config.toml
n_layer = 20
d_expert = 144
norm_place = "pre"
positions = "alibi"
init_std_down = 0.00286
final_lr_fraction = 0.0
steps = 4981
Below are experts of layer 9 (counted from 0) of a mixture-of-experts language model. Rows are named router (the router's row for the expert), up (a neuron's input weights, with its number), down (a neuron's output weights, with its number) and show model dimensions 160-319. Each number is 200 + 30 x the weight over its row's rms, rounded and kept within 0 to 999.
Before each expert's rows: a language model's description of what the expert responds to; "gets" lists some tokens that make up at least twice as much of what it gets as of all text. This comes from a sample of Wikipedia text that the model never trained on. Tokens count by the router's weight.

# expert 26
It responds to: Numbers in sports tables. Digits of scores, years and statistics in sports tables, such as 2-9 in league appearances, 20-2-1, 4-0 goals.
gets: "0", "2", "1", "5", "9", "3"
router,176,193,206,255,167,214,161,203,182,168,166,208,214,224,164,235,167,203,184,169,198,206,235,245,198,151,212,220,201,189,190,225,226,181,150,169,160,231,119,244,186,272,211,172,187,224,211,207,195,245,187,218,156,219,248,167,168,257,221,204,224,201,239,218,132,181,179,164,132,190,254,173,186,177,245,225,171,200,218,167,299,170,201,210,174,169,198,234,182,179,211,178,208,199,204,181,230,170,168,206,133,207,208,242,144,161,203,218,228,207,185,252,164,241,150,214,216,168,175,184,219,181,181,211,228,137,193,203,226,231,202,193,210,209,187,144,238,192,182,165,178,159,250,159,190,208,210,164,242,194,213,165,212,203,215,166,161,239,142,175
up0,122,178,153,175,244,185,170,198,164,194,152,203,192,224,212,210,213,198,215,217,170,146,217,164,242,200,185,150,217,183,170,160,200,150,189,237,177,217,201,150,149,159,226,228,191,213,211,231,223,161,156,168,175,227,200,213,148,177,242,246,187,166,122,176,202,194,183,221,225,185,198,184,154,205,275,199,141,179,196,207,197,214,195,194,196,209,188,211,259,230,161,264,157,191,215,161,194,163,208,174,190,236,184,242,218,218,179,224,195,196,207,160,220,229,230,181,215,281,191,183,176,238,210,213,201,186,200,211,204,236,225,185,187,207,215,231,205,162,221,216,199,200,209,216,259,186,194,253,154,217,193,195,189,175,175,174,197,200,261,165
down0,203,226,223,167,171,209,229,230,222,165,208,205,229,192,208,282,176,167,176,150,140,206,257,175,194,175,228,200,230,240,221,241,158,247,245,163,194,229,169,205,196,170,233,213,225,241,203,223,216,180,165,209,200,193,231,174,232,237,190,191,188,209,200,213,228,259,188,177,167,195,208,221,184,222,185,174,217,192,169,152,211,163,172,184,227,218,234,156,229,198,196,236,182,176,243,169,213,151,167,269,186,158,180,184,184,222,207,182,185,179,183,200,193,201,147,184,178,185,188,170,206,200,152,184,270,233,224,170,227,130,190,226,197,183,274,167,172,207,160,173,172,226,220,208,224,185,164,205,206,200,230,233,202,181,216,185,236,205,189,188
up1,168,196,194,147,222,185,238,216,158,227,173,219,179,198,171,229,212,198,210,217,193,264,204,121,167,165,203,167,192,181,192,178,216,196,237,220,155,200,197,236,204,169,154,162,245,225,233,187,267,153,202,200,210,157,174,187,183,195,182,191,167,199,205,200,194,224,255,155,217,231,204,199,177,242,221,240,194,198,172,211,191,188,213,224,170,191,181,227,223,185,145,244,230,205,211,218,200,242,258,169,246,167,205,142,250,204,189,179,183,160,184,184,202,213,139,193,151,197,247,243,191,234,173,210,134,216,266,176,173,156,197,203,253,192,215,173,188,171,162,168,191,163,234,168,151,175,234,154,212,213,218,225,186,212,249,172,211,173,149,228
down1,146,214,239,231,196,180,182,203,225,205,153,195,220,206,241,188,161,238,249,203,196,213,260,236,204,195,160,216,235,244,174,222,243,208,161,222,180,206,231,175,184,211,292,138,183,218,168,174,176,203,218,125,173,196,188,229,224,129,221,262,191,159,229,215,199,196,222,194,183,170,179,225,187,164,172,234,220,218,235,139,198,204,209,198,225,227,190,192,226,194,179,195,193,196,164,245,180,243,234,193,138,217,214,185,178,171,185,186,225,204,161,224,193,191,190,258,198,239,199,204,188,192,172,158,255,203,181,182,209,218,239,227,176,187,210,184,213,215,212,168,232,202,239,145,215,155,192,197,175,210,228,175,164,211,240,209,182,250,173,190

# expert 28
It responds to: Nouns before commas. Head nouns and closing number digits just before a comma or period, such as negotiations, agreement, city, government, 1700s.
gets: ",", "s", ")", "\"", "ation", " season"
router,132,210,152,215,173,176,205,209,166,243,201,203,190,199,208,224,264,164,229,180,195,193,238,220,184,183,204,187,105,189,224,136,213,163,248,203,203,214,201,227,201,172,189,188,196,136,204,188,178,200,232,185,248,201,191,182,260,162,178,247,214,192,186,209,212,223,202,180,153,245,203,195,174,172,230,226,164,169,201,239,196,183,218,202,150,225,173,222,189,136,220,308,261,197,200,198,145,236,221,229,178,218,205,229,192,214,221,164,182,206,171,150,205,151,203,217,235,162,207,229,195,172,137,212,193,163,230,178,138,176,272,165,230,197,247,173,214,187,219,258,188,209,184,219,208,208,177,180,234,164,193,175,213,180,167,127,215,228,195,254
up0,194,190,192,223,193,193,171,179,187,214,203,193,157,242,178,192,206,223,177,209,223,195,195,208,183,160,170,220,193,139,193,188,201,178,173,237,230,163,197,276,213,193,197,259,236,205,176,184,211,303,173,189,152,210,217,176,250,189,229,212,199,241,204,172,207,187,173,260,181,166,187,208,181,163,181,139,227,198,184,169,197,174,248,157,264,165,195,161,202,248,169,217,226,213,171,195,214,160,205,172,203,160,263,228,223,184,223,222,214,162,197,207,204,205,223,179,204,258,171,137,231,216,220,185,190,211,152,207,165,165,194,192,162,170,189,209,180,205,216,169,189,175,236,192,172,234,191,176,201,263,237,190,241,204,201,186,170,188,245,226
down0,257,234,172,190,190,215,202,178,242,236,183,179,200,194,214,207,221,147,193,263,168,211,239,181,198,222,197,225,195,240,206,254,153,223,200,197,177,234,202,177,250,179,217,186,229,210,202,181,232,193,213,202,230,198,116,116,164,230,189,200,142,172,209,171,200,264,244,157,204,198,237,184,227,208,139,177,217,198,175,214,225,131,180,157,127,213,229,183,181,182,212,138,206,180,219,170,185,212,222,265,175,221,197,249,181,213,176,225,212,209,206,198,190,188,120,210,155,199,211,226,174,201,189,193,128,211,227,210,221,228,237,216,220,215,204,187,232,191,205,257,232,177,195,217,170,147,214,179,236,159,207,179,206,194,237,174,209,211,223,180
up1,177,159,163,223,190,215,220,215,209,182,240,188,198,253,221,199,173,183,187,226,291,212,240,237,246,180,186,175,194,248,136,177,220,160,186,182,173,159,239,174,259,203,224,180,175,173,281,172,186,241,193,193,213,179,166,237,185,180,163,199,200,173,165,247,134,256,207,215,149,126,171,224,228,213,234,163,151,185,250,180,210,194,162,165,210,202,215,184,164,251,245,213,231,180,182,245,163,217,170,181,188,163,202,236,234,162,183,209,212,241,189,201,153,232,185,216,175,205,217,228,221,279,189,244,181,182,213,151,198,217,211,193,195,209,162,197,182,216,177,228,191,180,211,168,143,194,184,203,248,236,185,218,202,207,212,213,160,233,151,188
down1,152,250,216,182,250,195,160,184,169,169,183,245,157,191,211,191,188,150,239,184,208,189,196,223,193,203,226,228,174,150,177,221,175,176,216,194,198,212,198,236,251,222,168,183,209,194,191,236,225,226,147,233,161,198,228,214,180,160,222,177,141,182,172,184,255,193,181,273,199,169,196,185,180,202,199,273,137,216,206,241,217,241,179,143,228,222,127,196,210,142,178,232,186,194,170,224,218,186,220,228,196,184,192,255,236,195,189,221,200,188,240,185,234,269,197,247,203,105,192,166,230,167,236,244,256,216,208,190,215,213,173,184,199,218,215,209,187,233,201,199,221,216,176,256,175,209,199,173,253,231,184,215,267,187,165,238,225,149,229,194

# expert 8
It responds to: Sports stats and rankings. Words and punctuation in sports records and stat tables, such as the period in No. 413, total, number, Cup, Award, round.
gets: " |", ".", "2", "1", " of", ")"
router,211,205,220,206,215,179,209,226,232,184,162,165,180,189,214,191,232,276,168,215,173,219,224,161,205,142,212,188,170,216,249,199,180,199,194,157,174,136,171,201,174,235,227,147,190,202,218,169,184,202,211,178,254,201,195,275,216,284,151,191,219,206,202,193,194,181,210,186,138,211,189,200,202,214,220,242,146,230,165,199,194,239,155,200,206,196,185,141,205,200,182,176,171,205,206,151,202,158,232,185,225,198,182,204,240,185,195,203,232,171,172,166,185,190,200,302,199,196,159,241,189,172,198,220,179,177,195,171,202,258,201,200,157,257,175,198,243,190,261,166,211,178,172,244,201,188,185,204,192,144,198,173,192,225,184,209,196,157,180,197
up0,177,184,210,195,190,216,191,184,284,259,240,168,271,213,191,156,225,188,198,192,238,185,189,242,197,190,204,180,168,194,186,148,166,170,212,197,228,246,246,232,223,222,218,258,219,167,203,205,211,207,250,214,132,207,197,213,254,213,231,191,210,217,251,205,201,214,208,214,213,242,203,168,149,197,218,147,183,181,255,250,197,203,178,196,257,166,178,239,157,178,201,179,184,215,178,201,193,174,158,197,160,174,215,197,175,213,223,203,198,203,237,202,196,202,259,149,211,174,204,164,210,182,196,261,202,242,190,122,229,222,225,188,168,173,219,228,179,163,200,188,245,238,211,201,215,188,222,203,209,209,215,217,165,205,150,266,273,181,174,217
down0,187,195,171,215,181,185,200,225,190,250,224,162,192,152,192,259,227,208,197,227,221,239,227,204,182,192,186,164,195,192,217,155,231,255,157,253,167,199,175,212,200,186,201,181,165,210,198,248,165,171,200,246,188,230,199,208,180,264,245,191,230,190,237,193,210,205,223,201,232,212,214,178,239,242,208,210,214,201,179,209,146,174,214,223,223,176,186,194,172,156,217,195,167,227,169,203,154,178,177,209,164,189,242,254,217,175,238,175,180,238,128,175,203,188,160,163,203,170,275,186,205,189,210,201,167,208,207,226,181,232,193,220,167,174,194,161,241,205,160,256,234,193,159,181,253,193,175,206,179,238,139,195,215,185,188,251,225,209,162,211
up1,216,218,202,151,226,181,175,184,187,194,218,215,250,216,242,193,220,164,214,196,210,209,153,182,220,210,174,193,198,234,220,181,230,162,241,207,227,134,181,247,178,237,223,180,208,203,225,211,241,257,186,215,182,193,166,177,233,203,173,158,197,190,188,173,177,247,189,205,164,240,247,198,211,150,187,162,238,199,196,196,268,268,149,234,155,185,165,211,221,231,249,208,186,163,205,243,215,182,174,241,169,165,157,153,201,198,180,210,209,213,128,178,152,191,166,209,190,212,207,177,158,173,199,214,257,154,220,165,182,179,193,213,234,204,220,217,247,261,210,172,212,158,145,167,198,212,199,177,189,184,171,198,172,222,189,162,186,214,189,164
down1,227,193,238,251,211,180,238,197,225,206,210,214,213,153,213,144,225,219,175,183,241,198,165,200,259,248,176,195,194,207,227,250,185,220,218,146,215,207,208,185,185,280,213,275,212,260,207,210,155,222,211,197,258,144,166,162,151,152,202,190,242,164,265,225,200,188,147,252,200,146,229,159,163,166,165,234,203,206,196,195,191,183,168,194,247,168,210,190,251,171,189,202,231,184,197,208,236,248,209,209,214,238,165,213,203,167,210,225,179,213,186,188,266,195,245,196,212,184,170,247,160,178,226,174,202,230,145,164,211,230,170,174,230,191,193,301,215,140,205,190,168,166,228,171,186,139,168,205,172,240,162,191,185,215,222,200,157,213,231,193

# expert 5
It responds to: Digits and mid-word pieces. Single digits in table cells, coordinates and scores, plus mid-word pieces of foreign names and words, such as Rosenq-vi-st, he-pa-tic.
gets: "1", " |", "3", "7", "4", "6"
router,218,154,154,206,184,232,216,185,251,182,205,219,187,182,250,230,230,203,192,199,200,188,218,179,173,217,172,153,253,244,215,225,162,223,182,184,189,228,184,189,214,213,186,210,164,167,215,212,180,183,213,154,161,212,164,231,163,227,246,238,190,228,248,205,189,190,208,215,204,220,140,144,178,242,230,198,200,149,225,209,202,158,192,237,191,174,234,139,230,174,242,183,207,162,167,173,160,226,227,160,204,228,173,217,287,221,249,196,178,223,202,221,255,224,218,206,170,244,198,239,175,200,213,167,203,203,138,190,164,249,207,203,219,189,156,184,180,170,213,209,198,171,221,196,155,162,209,156,190,203,194,192,197,145,217,200,160,220,178,244
up0,174,248,229,232,160,177,191,173,185,206,221,167,191,176,241,202,233,206,209,119,167,242,202,211,195,237,207,210,220,213,207,189,190,224,177,180,152,190,188,186,202,221,154,230,261,180,245,163,215,189,193,217,186,251,138,223,219,159,183,233,146,189,192,217,237,185,196,234,176,203,171,149,223,165,203,252,192,139,186,220,192,205,208,130,151,157,250,201,177,231,224,196,224,208,164,173,143,133,179,131,177,231,243,180,172,229,169,182,194,162,167,223,207,195,202,208,189,234,167,186,179,203,198,155,200,147,176,217,196,218,164,215,161,173,191,252,190,216,147,198,230,203,143,222,191,231,172,199,213,188,226,220,168,236,182,200,213,222,187,224
down0,178,188,232,252,180,244,239,226,176,202,170,138,225,196,169,209,216,216,234,191,171,272,180,193,214,211,219,195,202,205,187,183,201,206,227,192,173,165,140,209,190,196,221,168,197,264,232,171,254,212,207,211,226,251,205,228,166,208,233,160,215,229,234,202,171,148,204,219,155,180,230,221,193,213,215,188,181,156,189,221,167,220,186,171,163,203,219,252,204,225,151,182,220,231,152,197,187,151,243,221,151,217,196,191,189,192,205,164,176,105,310,194,235,163,186,198,220,228,222,186,173,156,192,182,190,207,230,219,146,195,206,222,180,167,195,177,205,175,159,200,218,228,266,220,188,224,175,210,151,240,208,176,195,250,133,246,192,208,183,145
up1,150,158,166,193,139,133,144,155,182,188,199,227,236,175,265,173,242,232,177,163,208,200,221,171,223,175,224,212,205,186,234,221,151,245,204,224,158,178,218,159,193,258,138,194,144,234,230,155,202,154,151,251,229,223,208,187,224,200,162,160,160,205,182,210,201,218,205,221,182,204,257,224,256,184,220,187,205,186,206,207,208,223,172,178,229,190,184,187,171,227,178,230,206,202,188,223,224,207,183,198,165,208,247,134,192,219,197,173,289,215,167,229,182,166,153,174,209,280,219,177,231,191,162,153,247,198,179,161,180,224,216,199,219,223,207,215,203,205,205,194,223,222,191,259,193,191,184,255,255,200,195,136,222,201,227,183,198,193,187,184
down1,171,162,186,189,231,239,220,211,170,153,252,167,201,189,177,174,219,249,225,230,189,164,283,246,195,204,191,203,160,185,202,206,163,131,212,136,240,234,179,215,180,230,236,215,182,209,171,185,227,140,216,236,190,213,235,179,202,206,236,212,249,214,177,156,247,194,210,191,129,143,224,233,199,191,203,175,171,256,150,272,217,197,207,217,174,222,194,166,191,182,204,192,177,202,225,206,251,211,233,216,143,195,206,166,181,187,222,197,224,166,180,214,185,216,184,242,270,201,239,187,183,197,161,190,190,251,189,201,218,159,227,217,153,170,223,199,186,240,196,179,218,190,251,231,180,192,207,184,176,212,192,164,242,143,189,175,227,218,181,219

# expert 2
It responds to: Noun-forming suffixes. Word-final suffix pieces completing nouns and names, such as -ation, -ity, -ism, plural -s, and pieces like pow-der, mil-k.
gets: "s", "ing", "er", "y", "ation", "al"
router,199,227,189,146,182,201,179,208,163,223,135,205,214,153,206,201,287,114,259,144,147,282,211,192,158,219,180,227,173,183,208,228,235,149,199,233,220,194,190,241,173,226,214,216,181,175,243,195,186,213,188,190,215,209,230,210,233,181,194,174,171,212,225,177,207,227,217,178,197,209,235,213,177,157,175,199,243,176,223,216,170,192,158,161,171,244,204,202,150,210,267,258,218,175,263,122,197,186,146,179,193,129,203,185,217,177,242,161,220,212,179,180,166,166,174,214,239,195,173,170,235,215,156,209,204,183,203,200,198,184,148,165,180,188,175,238,231,244,204,180,261,174,136,224,226,235,219,207,186,244,205,229,202,240,196,214,221,237,236,175
up0,191,185,147,222,211,220,188,198,132,226,227,216,200,261,130,185,176,185,169,190,172,168,194,211,224,180,198,186,176,162,208,142,196,202,134,159,225,165,177,206,186,191,202,165,218,172,213,173,163,229,192,237,175,161,159,180,191,227,197,198,268,194,225,223,194,186,167,225,150,168,222,157,175,200,240,178,164,178,167,190,220,194,209,222,220,226,167,260,210,172,232,218,228,204,175,197,223,197,209,239,229,171,257,184,156,196,176,244,230,179,141,187,170,207,214,224,226,188,196,202,201,234,232,216,219,217,216,169,169,205,186,224,168,217,194,203,193,194,282,187,212,169,180,196,213,193,191,201,187,183,203,204,207,147,150,200,243,157,176,212
down0,224,154,186,224,159,170,152,186,179,137,218,200,169,172,196,259,184,187,246,232,267,196,221,192,241,240,192,211,236,180,211,256,180,226,191,214,165,241,173,202,226,209,165,197,191,230,157,204,180,262,204,209,194,176,203,202,174,144,203,207,253,184,219,178,227,209,252,194,218,183,137,172,202,191,234,189,222,225,209,212,205,255,213,202,229,187,239,183,269,256,210,167,158,225,171,232,178,219,193,195,183,172,188,169,213,269,165,211,162,239,191,226,201,259,230,208,163,199,209,143,150,197,196,212,188,151,219,205,177,179,212,228,227,178,213,262,205,200,163,166,198,154,238,190,184,134,147,167,185,168,239,199,198,198,225,166,198,205,253,194
up1,219,194,254,212,217,150,125,181,257,148,181,214,212,242,158,215,256,183,154,205,159,220,207,195,199,199,213,218,236,200,170,226,204,159,199,210,207,213,168,183,175,197,162,190,166,268,152,191,195,218,203,181,176,207,193,163,233,188,220,203,148,245,188,225,176,204,137,182,198,228,187,259,172,233,237,200,196,170,235,223,167,199,182,166,216,224,190,211,202,187,168,189,147,256,174,189,218,191,183,190,231,196,218,192,235,189,233,228,269,205,194,167,232,225,196,159,189,195,182,202,153,106,242,214,218,214,180,218,258,218,197,195,179,145,169,228,229,167,239,190,158,225,182,208,225,185,238,235,224,213,215,225,175,165,207,161,207,207,220,170
down1,244,196,170,172,158,165,201,180,166,221,235,217,192,201,164,263,178,215,200,203,259,187,244,238,223,192,211,230,197,239,210,207,193,155,198,129,206,171,256,175,250,174,267,219,230,193,181,238,206,208,219,184,189,212,211,222,191,263,189,237,201,182,192,180,158,226,170,178,171,173,229,238,216,195,188,171,180,178,177,218,166,190,142,244,191,205,223,210,197,250,202,175,160,214,181,176,189,221,204,191,212,219,188,203,247,196,230,170,202,180,217,159,237,149,127,212,209,206,238,245,221,194,188,201,192,189,188,179,152,213,218,194,200,164,225,124,176,195,232,191,202,150,186,213,173,204,154,249,189,176,202,165,210,219,203,215,227,222,198,203

# expert 4
It responds to: Digits in tables. Digits and cells in statistics tables and numbered lists, plus the word piece "in" inside names, e.g. Alum-in-ij, Hyac-in-th.
gets: "1", "in", "3", "4", " (", " in"
router,194,220,232,209,203,196,204,201,213,222,181,178,195,249,253,194,177,151,214,174,266,162,222,157,184,190,189,192,278,246,197,225,205,158,180,204,162,189,208,185,152,230,221,233,253,195,219,230,210,173,199,161,230,195,191,253,151,173,188,204,187,186,169,129,139,225,217,204,180,231,220,156,182,172,185,243,213,220,230,174,267,193,255,218,234,240,223,149,207,187,208,221,230,207,172,192,213,153,217,203,191,189,237,230,179,168,208,260,196,195,248,202,217,209,220,127,225,168,173,240,212,182,193,159,218,182,176,188,218,184,150,195,206,248,271,197,199,185,190,197,170,230,214,193,196,225,202,190,200,159,158,220,114,183,163,189,176,220,208,231
up0,162,220,177,226,211,233,225,199,203,196,191,250,231,235,180,190,229,247,148,222,160,241,166,132,197,221,186,201,211,179,195,199,158,155,179,174,228,240,177,205,169,226,130,187,166,229,218,123,250,235,231,213,180,241,176,170,250,237,220,165,143,151,248,199,186,239,178,183,161,221,185,184,183,155,193,212,201,180,210,231,240,205,175,211,224,196,201,209,217,243,200,194,196,259,212,229,220,209,202,236,167,184,218,213,204,220,145,118,232,223,150,183,192,202,232,214,166,203,172,235,235,186,206,233,196,219,250,189,217,186,199,257,256,191,170,208,198,188,160,225,197,219,204,204,203,184,194,196,155,228,163,229,197,139,213,193,174,195,112,194
down0,239,134,231,241,201,228,171,282,242,135,168,185,241,181,236,191,245,171,199,214,225,166,136,141,188,199,187,195,219,194,221,227,220,178,212,171,204,210,179,184,168,212,263,195,241,195,188,189,220,151,227,184,179,182,253,160,190,137,205,209,235,217,184,190,205,182,221,146,219,169,202,212,206,235,181,235,191,233,233,188,184,221,200,173,164,227,147,175,200,202,138,192,233,210,197,178,197,183,256,166,235,229,243,173,187,202,225,223,203,232,237,199,181,214,149,216,195,204,190,263,221,220,200,210,266,192,173,154,197,200,193,220,119,229,241,217,191,159,178,166,177,193,196,242,250,222,170,226,157,212,188,214,198,188,224,258,186,227,188,235
up1,218,190,196,238,201,176,199,181,184,216,274,189,240,246,228,215,190,236,176,224,174,240,182,182,172,217,174,184,196,166,163,179,223,185,241,181,148,259,176,195,208,256,176,222,218,199,190,255,237,301,148,221,203,220,172,184,237,183,277,215,211,216,209,205,189,203,203,225,223,216,227,184,211,180,199,192,187,232,152,245,249,207,216,211,213,206,186,157,152,236,195,183,180,216,196,231,191,173,244,173,227,187,247,151,209,253,223,236,221,188,148,209,209,191,258,156,188,181,228,135,186,198,193,235,188,154,185,200,196,249,165,175,164,153,235,186,220,181,156,139,201,219,173,171,180,196,251,166,227,121,208,167,175,194,172,206,234,224,215,200
down1,136,153,209,253,172,197,200,178,221,200,167,248,174,150,168,199,203,198,177,206,257,169,187,142,195,201,222,207,168,196,245,252,209,160,152,200,216,154,230,277,220,185,172,160,241,188,252,188,203,241,187,201,186,184,231,228,264,162,198,210,259,180,212,204,221,204,184,181,189,212,255,181,205,197,195,223,188,235,212,188,155,242,213,138,266,183,225,215,191,212,184,245,217,233,173,225,199,266,174,212,281,197,220,141,223,174,206,229,180,170,169,184,196,196,225,198,251,218,199,234,242,184,166,197,144,210,170,222,202,201,220,242,213,195,199,155,226,174,214,174,176,162,191,203,222,190,252,178,176,183,220,195,192,148,216,211,248,244,170,164

# expert 13
It responds to: Ordinals and positions. Ordinal suffixes and words like first, second, years, North, South, early, and the st/th pieces in 20th or understudy.
gets: "th", " the", "st", " first", " of", "d"
router,123,176,225,158,235,210,164,145,160,177,149,194,175,169,187,200,210,191,197,186,143,202,234,154,178,227,171,237,175,188,205,190,169,127,178,185,242,193,215,181,233,198,202,207,191,146,159,200,229,222,225,225,158,166,152,198,224,193,207,216,216,221,201,176,204,183,165,207,177,185,156,225,230,215,213,194,211,140,185,188,192,147,212,176,239,192,169,224,221,208,199,250,253,233,227,181,221,261,232,231,156,219,199,213,190,160,199,210,223,156,183,163,176,209,204,192,175,256,166,209,229,237,186,227,153,211,204,239,197,193,232,265,256,227,213,198,227,216,173,221,203,248,199,149,238,245,157,160,259,206,213,193,227,197,174,155,194,250,216,181
up0,208,208,152,192,191,229,169,228,197,242,208,162,212,267,164,221,186,187,210,243,195,185,177,183,258,156,194,201,224,205,239,121,192,180,220,214,180,221,169,230,218,189,167,218,199,190,249,232,234,212,188,205,134,205,190,225,172,219,231,229,166,190,212,176,155,190,206,191,196,220,244,184,183,184,205,274,170,154,209,181,206,193,188,185,236,199,167,200,162,181,227,183,193,220,182,199,162,198,186,223,228,197,164,217,175,202,215,153,218,226,169,182,231,203,280,168,237,192,167,194,238,200,223,224,215,232,203,190,146,236,173,200,112,200,214,186,194,224,215,219,184,191,213,229,172,224,246,166,207,208,131,215,173,214,186,187,200,201,225,186
down0,187,170,207,220,171,167,216,212,255,202,252,247,232,186,177,189,209,205,185,173,262,184,166,156,195,236,198,224,199,252,114,220,171,222,232,218,192,178,213,168,164,175,209,216,156,213,156,228,234,166,207,238,193,216,228,199,193,239,157,167,166,141,194,182,263,217,207,207,162,230,162,141,178,219,214,169,195,197,178,217,200,192,181,239,200,216,255,194,222,196,189,180,206,164,173,212,201,195,185,241,156,264,259,148,208,207,248,245,175,227,198,197,216,190,171,174,168,165,217,208,182,197,162,121,142,203,184,186,238,237,262,219,247,225,217,222,220,208,223,207,236,190,207,232,208,161,201,176,187,230,171,185,219,166,173,257,245,203,222,191
up1,206,178,198,194,182,191,195,184,227,199,194,229,179,241,228,264,220,169,218,185,198,189,218,168,251,170,231,145,199,209,126,166,151,233,194,234,219,168,207,137,233,220,124,231,173,206,189,192,215,154,232,210,230,183,189,134,208,198,216,194,199,236,173,179,197,214,242,187,187,190,216,183,222,165,205,211,164,214,234,214,171,208,161,224,268,190,217,168,165,259,227,233,177,219,165,168,222,151,188,178,219,163,169,257,148,212,243,229,193,236,194,193,214,214,203,207,171,194,247,230,247,217,197,198,106,178,204,205,249,187,157,214,170,211,175,264,174,203,247,188,225,203,188,185,206,216,217,160,188,209,223,225,209,234,206,206,295,225,209,178
down1,181,258,199,167,188,176,239,161,198,170,189,179,208,158,174,238,183,233,183,168,295,151,229,214,236,202,260,245,185,186,221,182,237,201,212,149,218,201,227,203,207,152,209,208,207,212,191,200,174,229,165,176,199,242,208,219,167,211,201,203,176,184,168,162,240,160,230,238,174,223,222,183,198,227,185,211,226,184,212,220,201,247,199,188,177,187,195,203,220,184,173,178,215,158,186,168,204,241,166,209,247,205,233,160,231,190,170,172,166,201,192,160,208,200,177,231,206,154,218,216,162,202,165,124,243,234,181,199,148,164,204,252,244,237,190,251,199,148,173,141,190,223,208,163,216,156,172,186,200,184,212,207,196,114,158,186,214,255,217,209

# expert 3
It responds to: Spaces, dashes, auxiliaries. Spaces, line breaks, hyphens and table pipes, plus auxiliaries such as been, were, be, and degree signs in coordinates.
gets: " ", "\n", "-", " |", " was", " is"
router,189,153,188,184,226,167,261,233,178,261,238,201,233,165,235,189,183,208,266,224,149,190,174,162,173,251,237,211,220,140,191,234,146,174,199,146,134,165,211,185,171,227,216,201,168,174,282,200,188,238,193,243,220,223,194,152,174,262,170,187,242,172,260,141,217,191,196,258,245,204,238,210,194,271,251,211,181,272,182,237,207,231,155,211,244,162,249,205,296,177,201,137,201,201,166,211,192,263,202,181,202,221,180,189,196,146,221,182,199,178,172,163,216,215,212,181,180,245,154,171,241,184,184,164,261,213,162,192,241,148,234,200,215,203,228,155,208,197,220,217,195,227,198,178,183,186,161,183,240,166,181,206,205,187,206,183,221,161,192,216
up0,174,190,157,220,237,136,231,218,213,207,195,199,225,225,207,220,205,178,214,195,166,248,177,211,175,185,211,167,192,226,172,227,176,137,209,203,169,216,158,191,224,183,213,133,248,174,209,208,222,195,213,206,234,192,195,204,217,219,148,223,190,151,187,180,181,206,169,188,169,187,186,174,224,188,238,156,228,204,236,236,204,196,224,168,214,199,210,208,226,153,208,218,195,207,207,204,171,218,170,228,206,234,264,129,137,205,244,220,189,198,242,167,213,217,268,174,276,128,221,223,199,282,193,217,242,195,220,182,183,203,203,245,204,197,229,213,164,209,248,166,234,162,218,216,156,245,230,233,156,185,217,186,176,150,181,211,211,254,236,172
down0,226,219,179,204,221,181,225,238,199,212,187,239,232,187,243,226,219,209,221,240,125,174,178,191,158,225,226,202,231,194,216,179,198,225,209,201,251,180,231,175,164,224,167,206,152,229,184,250,225,190,177,203,142,210,261,169,187,197,186,156,225,172,255,254,170,207,213,168,191,204,206,216,221,240,226,229,199,245,201,169,157,243,162,193,174,181,165,196,185,211,232,279,183,214,193,173,177,178,244,226,208,224,189,183,179,262,186,171,234,232,212,174,225,177,216,212,234,157,200,204,220,219,202,234,135,175,201,202,206,175,198,179,201,168,201,245,237,153,215,169,156,209,236,203,169,195,240,162,207,154,204,152,206,170,148,211,204,192,146,169
up1,171,181,169,217,168,171,205,162,207,219,155,104,203,167,222,184,193,207,176,215,172,128,166,220,183,199,230,150,217,178,163,169,261,213,152,257,214,196,173,178,171,248,240,204,232,189,221,207,205,190,222,253,274,193,217,202,144,137,231,186,139,198,243,227,199,196,207,215,194,223,196,194,219,213,148,218,257,204,177,288,208,165,182,220,199,259,162,221,174,190,207,232,231,199,213,139,185,205,211,227,202,185,234,181,194,194,182,235,214,227,205,206,218,196,199,255,183,213,238,144,276,184,201,183,192,225,222,173,183,244,150,162,184,173,216,177,184,234,207,192,194,226,222,177,199,194,201,190,219,228,193,176,177,277,223,149,223,179,216,208
down1,163,135,191,181,241,230,268,180,202,208,230,199,224,203,200,222,237,169,251,246,208,188,243,191,247,258,201,219,207,215,205,203,213,165,154,198,205,134,213,206,181,227,180,143,201,256,202,164,223,212,173,160,153,135,178,173,185,122,205,161,270,229,182,161,208,219,233,259,178,182,197,201,220,221,222,220,148,201,235,154,202,206,178,260,254,208,222,182,161,222,222,174,205,209,238,207,212,234,244,205,226,201,214,205,178,155,184,216,200,148,153,221,163,166,186,173,215,192,190,195,233,226,191,162,217,235,215,185,198,190,168,157,202,219,208,270,181,197,179,210,184,161,184,221,232,245,147,117,233,190,236,189,189,200,212,203,179,200,215,189